Weights of a small mixture-of-experts language model, trained from scratch on English Wikipedia.
Size: 14 layers, width 384, vocabulary 15237, 78.7M parameters.
Training: a variant of SOAP for the experts, 368M tokens.
Below are experts of layer 10 (counted from 0) of a mixture-of-experts language model. Rows are named router (the router's row for the expert), gate (a neuron's input weights, with its number), up (a neuron's input weights, with its number) and show model dimensions 64-127. Each number is 128 + 24 x the weight over its row's rms, rounded and kept within 0 to 255.
Before each expert's rows: "comes after" lists some tokens at least twice as common just before its tokens as in all text. This comes from a sample of Wikipedia text that the model never trained on. Tokens count by the router's weight.

# expert 8
comes after: "–", ".", " (", ":", "|", "18"
router [166 113 174 145 133  93 115 108  82 149 169 152 137  84 147 148 112 152 192 130 133 131 135  92  93 137 139 121 118 138 116 118 154 161  76 170 127 144  65 133 129 131 113  90 145 147 126 132 150 142 112 111  87 150  95 136 134 158 115 168  74 156 149 147]
gate0 [167 136 120 149 148 149 114 126  87 111 180 140 134 140 208 177 155 113 147  81 152 155 127  83 134 137 131 103 136 120 100 132 120 138 111 170 171 110 165 147 109 129 115 165 126 121 139 146 100  87 120 152 132 138 146 122 160 149 114 110 128 138 101 103]
up0 [141 174 159  99 120 161  99 146  90 141 143 120 149 146 150 133 155 135 141  96 130 130 145 127 146 109 143  89 148 107  89 136 103 134 112 132 147 111 148 144 107 109 146 121 111 114 114 133 113 137 112 165 141 122 146 149 100 167 127 152 107 129  86  75]
gate1 [137 141 135 162  72 168  71 143 130 136 107 111 141 117  87 149 146 142 168 120 131 153 137 128 147 130 107 133 136 111  98 120 123 114 123 140 130 113 148 159 149 130 127 151 121 137 158 143 122 135 123 105 123 155 122 102 146 113 147 104  77 119 134 100]
up1 [116 124 117 121 129 144 167 105 132 129 150  98 115 133 118 118 134 122  78 144 112  89  81 166 157  96 146 111 124 150 147 111 103 152 135 133 124 134 111  98 127 134 165 140 135 124 138 104 157 122  98 179 137 108 138  62 150  85 138 151 135 120 118 148]
gate2 [103 138 139 164  70 103 120 149  91 106 110 121 157  85 136 119 108 132 140 128 118 142 113 118 164 164 122 198 113 105 141  90 119 136 109 180 103  97 138 111 114 145 154 138 106 149 144 113 100 148  96 156 123 141 102 154  85 182 128 136 165 176 160 127]
up2 [105 113 161 151 129 115 123 146 141 127  96 156 136 195 135 101 150 169 121 118 140 166 117 139 137 102 111 157 156 123 128 121 124 170 143 160 133  92 119 120 135 118 114 136 112  95 135 201 114 126  97 149 151 100 114 139 122 124 154 128 126 134 122 108]
gate3 [ 69 101 143 121 164 164 140 130 141 134 216  94 177 131  99 159 150 127 102  62  90 127 166 146 107 130 134 111 125 144 112 131 123 117  87 159 137  79  98 153 100 130  98 144 126 123 143 174 153 153  91 142 104 127 126 116 149 126  90 172 133 157 115 125]
up3 [111 102 100 110 133 117 182 101 120 128 141 106 170 121 141 139 101  92  97 148 137 122  98 175 115 184 130 161 103 171 141 160 147 141 144 135 159 121  92 169 128  87 118 163 138 120 118 182 186 145 143 127 100 123 114 136 154 135 117  84 111  97 148 114]
gate4 [102 112 144 150  90 143 170 148 177 110 138 149 142 104 123  96 139 136 121 131 180 121 123 135 161 114 150 151 103 152 132 138 138 119 146 166 107 157 132 106 149 142  95 147 123 163 154 143 117 122 127 121 106 145 129 122 113 162 137 113 133  91 164 110]
up4 [ 79 148 151  95 144 113 136 138 133 142 103 102  97  93 117 104 136 170 122 127 142 141 150 121  94 135  81 111 128 126 120 131 132 125 167 172 163 143 126 149  96 170 150 104 121 135 162 121 120 118 138 142 139 138 158 148 129 143 141 133 143 162 103 153]

# expert 7
comes after: " the", " a", "'s", " The", " his", " an"
router [129 159  86 136 115 195  92 127 133  76 108 118 104  99 133 117 137  66 132 147 164  97 124 130 166 111 146 132 100 125 124 114 113  84 146 103 134 130 132 107 117 121 133 168 149 130 123 150 115 153 158 121  81 126 128  94  92 112 112 102 125  88  84 135]
gate0 [160 130  88 118 121 126 150 140 131 125 136 119 129 103 117  85 164 113 152 125 166  98 105 144 174 116 127 128 143 158 189 108 104 104 108 143 130 102 151 112 156 123 116 132 135 129  81 134 145 125 112 116  92 133 115 129 136 110 150 130 152  61  81 124]
up0 [ 90 105 155 150 152 141 148 145 108 105  87 118 105 111 142 134 139  92 132 142 123 151 127 133 143 137  82 142 116 120 121 141 142 149 117 165 151 154 112 125 122 115 115 117 134 143  90 123 147 140 144 163  80 130 139 187 134 127 113 139 115 177 104 131]
gate1 [149 170 135 100 124 155 136 145 117  99 108 128 112  74 171 121 100 114 135 124 153 109 152 120 159 165 147  99 114 120 143 142 125 142 106 153  99 123 126 133 121 143 102 109  99 159 102 108 143 136 128 128  70 141  51 144 121  80 157  87 118 131 138 157]
up1 [129 146 130 147 128 114 117 134 155 152  92 129  94 117  97 107 155 133 100 172 150 119 144 116 121 140 123 133 141 138 108 146 138  64 130 109 124 111 155 113 103 174 104 175 113 109 121 158 125  95 112 116 112 138 116  99 121  99 105 149 158 158  91 140]
gate2 [137 116 113 121 162  89 131 144 130 119 153 128 200 159 111  92 101 111 124  86 116 113 163  95 132 115 142 158 109 131 121 166 138 116 139 105 123 119 113 113 102 136  71 129 178 124 155 142 130  95 139 145  96 147 140  99 138 115 150 109 156  81 119 135]
up2 [130 140 141  76 102 157 130 112 115 142 140 141  82 117 106 170 128 126 131  96 146 102 170 117 126 133  91 148 138 153 144 126 122 151 116 111 155 102 112 186 116 115 159 145  93 149 137 143 119 152 162 123 147 108 142 122 123 114 165 138 102 118 105 160]
gate3 [142 163 121 134 123 182  99  93 166 135 119  90 121 164  88  68 104 129 121  90 132 117 161 144  93 159 154 112 146 106 135 159 101 111  92 112 202 126  98 139 127 111 112 103 120 151 110 111 140 113 146  93 107 141  97 173 111 128 134 173 157 140 140 113]
up3 [ 89 165  99 155 153 135 156 147 145 127 138 124 100 130 140 142 161 157 176 118  98 173 153  92 144 125 119  94 106  94 114 102 164 123 134  90 106 160 138  91 161 123 104 104 161 139 137 147 115 165 145 158 139 117 122 130 102 125 149 121 169  98 102 172]
gate4 [119 141  97 109 166  95 115 108 122 110  91 187 103 124 138 119  87 108 143 113 153  88 101 115 128 140 193 115  84 132 155 142 119 119 109 146 153 143 154 116 112 118 164 150 101 136 110 120 107 143 108 121 109 111 110 143 155 116 138 124  72 131 130 137]
up4 [141 145  79 156 101 146 122  92 152 108  92 137 108 104 111 115  98 145 124 132 140 156 136 152 119 123 135 109 167 150 157 134 149 109 125 143 103 122 124 122 132 109 135 152  79 148 105 123 135 136 122 128 120 143 115 150 107 157 104 138  83 113 110 148]

# expert 3
comes after: " |", "|", " (", " a", ";", " 1"
router [ 68 108 134 151 119 133 138 142 156 102 122 141  84 170 110 165 130 119 106 109 149 120 117  96 132 145 124 131 129 119 123 107 111 109 117 107 141 129 140 151 143 153 147  83 124 160 155 103 152  96 168 128 158 102 146 110 104 154 120 144 138 183 149 110]
gate0 [ 79 112 167 152  97 135  98 117 104 111 143 114 109 159 116 163 111 115  77 126 137 122 134 107 152 156 122  97 135 131 128 157 111 139 147 140 109 116  83 109 152 160 120 114 122 116 114 142  91  93 141 111 151 148 118  85 172 189 119 160 120 129 103 137]
up0 [157 118 103 137 124 172 137 137 124 154 132 157 148 137 154 148 120 102 128  99  90 114 147 139  88  96 144 134 131 164 119 142 124 115 132 122 130 124 154 118  91 115 133 126  99  99 145 121 140 112 169 118 114  95 118 158 104 145 112 152 126 150 148 115]
gate1 [132 152 141  95 120 139  95 145 101 117 110 133 134 138 114 130 163 113 133 148 166 182 124 134 128 156  82 170 132  87  95 137  93 125 131 126 132 143 111 119 142 133  75 172 114 141 111 146 105 109 105 163 132 109 122  97 111 120 124  99 134 129 155 129]
up1 [114 146 184 148 115 108 134  99  80 142 154 106 138 137 115 140 101 111 112 124 135  80 110  94 138  97 126 113 140 119 126  99 175 104 136 131 114 133 133 115 123 135 106 113 139 149 108 163 157 154 141 134 164 153 124  92 113 109  86 130 137 158 135 151]
gate2 [107 112 139 132 134 140 132 129 101  93 162 123 154 130 145 136 161  98 170 160 137 110 138 107 156 150 125 132  88 142 136 180 149 100 114 140 175 106 126 113 108 117 111 106 104 141 141 112 135 105  97 114 126 123  80 102 123 158 178  95 121 103 155 103]
up2 [120 145 105 160 141 112 127 113 105 105  80 126 147 145 136  87 122 136 108 147 158 120 124 150 144 126 162 119 126 133 119 131 111  93 142 108 138 151 112  86 133 128 148 133 115 133 141 122 119 151 111 120  95 108 123 133  96 148 102 120 153 137 108 141]
gate3 [158 151 106 103 115 141 151 123 134 124 107  98 131 119  90 103  93 123 101 102 179  90 123 119 119 123 164 136  51 107 183 148 119 125  61 153 141 132 113 107 157 127 159  80 126 148 161 153 139 133 119  90 123 135 138 121 149 123 137  98 113 150 105 125]
up3 [115  93 121 122 149 121 130 118 104 102 101 168 120 157 135 104 139 121 132 135  91 146 126 153 131 161 129 144  67 117 164 135 122 124 138  66 139 109 199 112 141 106 179 117 129 151 104 122 155  87  84 148 146 144 130 135 148 176 128 109 163 129 112 119]
gate4 [122  66 116 191 163 137 131 107 139 118 151 126 133 159 111 150 147 109  70  99  60 102 131 140 162 141 138 128 151 109 146 151 120 116 118 133 124 152 163 109 146 129 106 152 109 149 111 142 130 149 104 151 102 169 161 175  94 131 131 128 106 155 125 141]
up4 [155 132 127  86  95 149 132  91 139 104 119 140 158 167 140 134 140 105  74 120 115 127 122 143 117 143 159 119 106 133  86 121 165 119 135 100 116 138 154  56 150 115 175 155 131  69 137 121 160 126 125 100 131 105  91 149 129 100 168 166 135 114 147 109]

# expert 12
comes after: "\n", " |", ".", ")", "==", " ="
router [146 146  86 117 107 103 140 146 139 135 152 105 188 121 177 141 138 132 141 124  76 160 151 115 135 133 102 156 112 139 154 152 122 109 165  98 151 131 154 130  96 151 125 107 125 155 136 140 178 109 132  90 116 124 131 142 117 127 144 166 129 122 152 152]
gate0 [122 137 144 169 100 104 139 111 144 137 104 132 182 104 140 139  77  99 146 142 111 140  74 114 161 150 118 174  96  91 146 134 105 126 144 134 153 113 110 102 128 176 123  99  96 140 106 116 125 123 126 155 122 188 164 127 138 159 109 120 119 115 144 183]
up0 [125 130 129 154 112 159 140 128 133  98 123 155 115 144 107 127 123 155 124 106 113 105 119 172 130 161 175  95 104 143 145 109 148 148 142 135 105 123 144 172 172 106 152 159 132 147 123 129 112 134 139 125 112 178 142 104 160 163 115 128  91 119 135  94]
gate1 [138 182 120 130 150 153 125 129 154 135  92 134 149 142 123 133 108 136 125 114 134  91 121 148 123 129 122 132  99 150 135 131  83 135 112 135 136 142 108 141  85 148 112 119 144 157 149 152 100 102 101 138 164 146 161 127 109 132 149  90 148 147 127 107]
up1 [137 133 123 176 119 118 140 139 152 130 128 128 133  89 108 167 124 113 141 109 159  89 150 119 132 127 123 115  85 142  78 138 129 139  99 135 105 151 152 182 147 110  91 140 155 111  89  96  82  95 126 144 144 173 140 116 114 111 119  92 116  92 102  96]
gate2 [117 154 153 110 114 136 107 105 192 156 111 160 132 143 143 118 124 113 127 107 137 101 121 174 118  94 171 123 137  92 109 126 147 111 145 146 105 129 115 144 144 116  86 148 142 104 130 139 132 106 175 120 126 151 136 106 104 115 162 113 150 128 121 101]
up2 [115 146 140 139 122 124 121 171 105 120  90  95 128 132 136 138 175 127 109 140 108 137 112 112 154 152 106 115 167 133 118  89 131  90 139 114 116 124 116 113 142 105 117 133 114  90 115 138 113 126 122 114 177 130  97 130 152 108 100 140 131 134 101 111]
gate3 [154 188 128 147 151 117 119 146 118 128 126 133 114 138 127 128 149 168 151 125 121 148 113 106 143 141 104  98 139 138 108 138 162 157 171 133 161 106 114 141 106 115 138 122 119 149 104 156 125 129 107 110 132 179 114 119 132 139 134 101 156 162 158 130]
up3 [ 64 137 156 113 101 163 128 118 162 121 127 117 112  84 135 138 136 142 152 129 132 161 115 124 146 138  83 119 132  89 157 124 148 129 154 153 135  97 119 106 138 137 134 168 103 105 127  97 122 115 145 119  96 112 165 154 123 130 126 117  95  94 147 113]
gate4 [160 156 139 100  98 120 115 150 157 140 123 111 115 124 124 129 113 122 102 148 107 138 134 134 163 139 112  94 133 122 129 135  97 155 179  95 133 170 118 159 136 150 148 115 134  79 131 133  88 142 119 127 169 125 164 136 116 160  79 141 105 130 170 154]
up4 [136  73 127  81 136 135 153  85 133 176 128 103 155 115 127 173 129 149  98 120 139 106 144 126 129 109 114 140 132 184 129 118 160 118  91 132  96 142 111 136 123 185 108 122 123 132 107  84 133 139 175 121  86  84 108 136 183 121 103 123 138 147 111 164]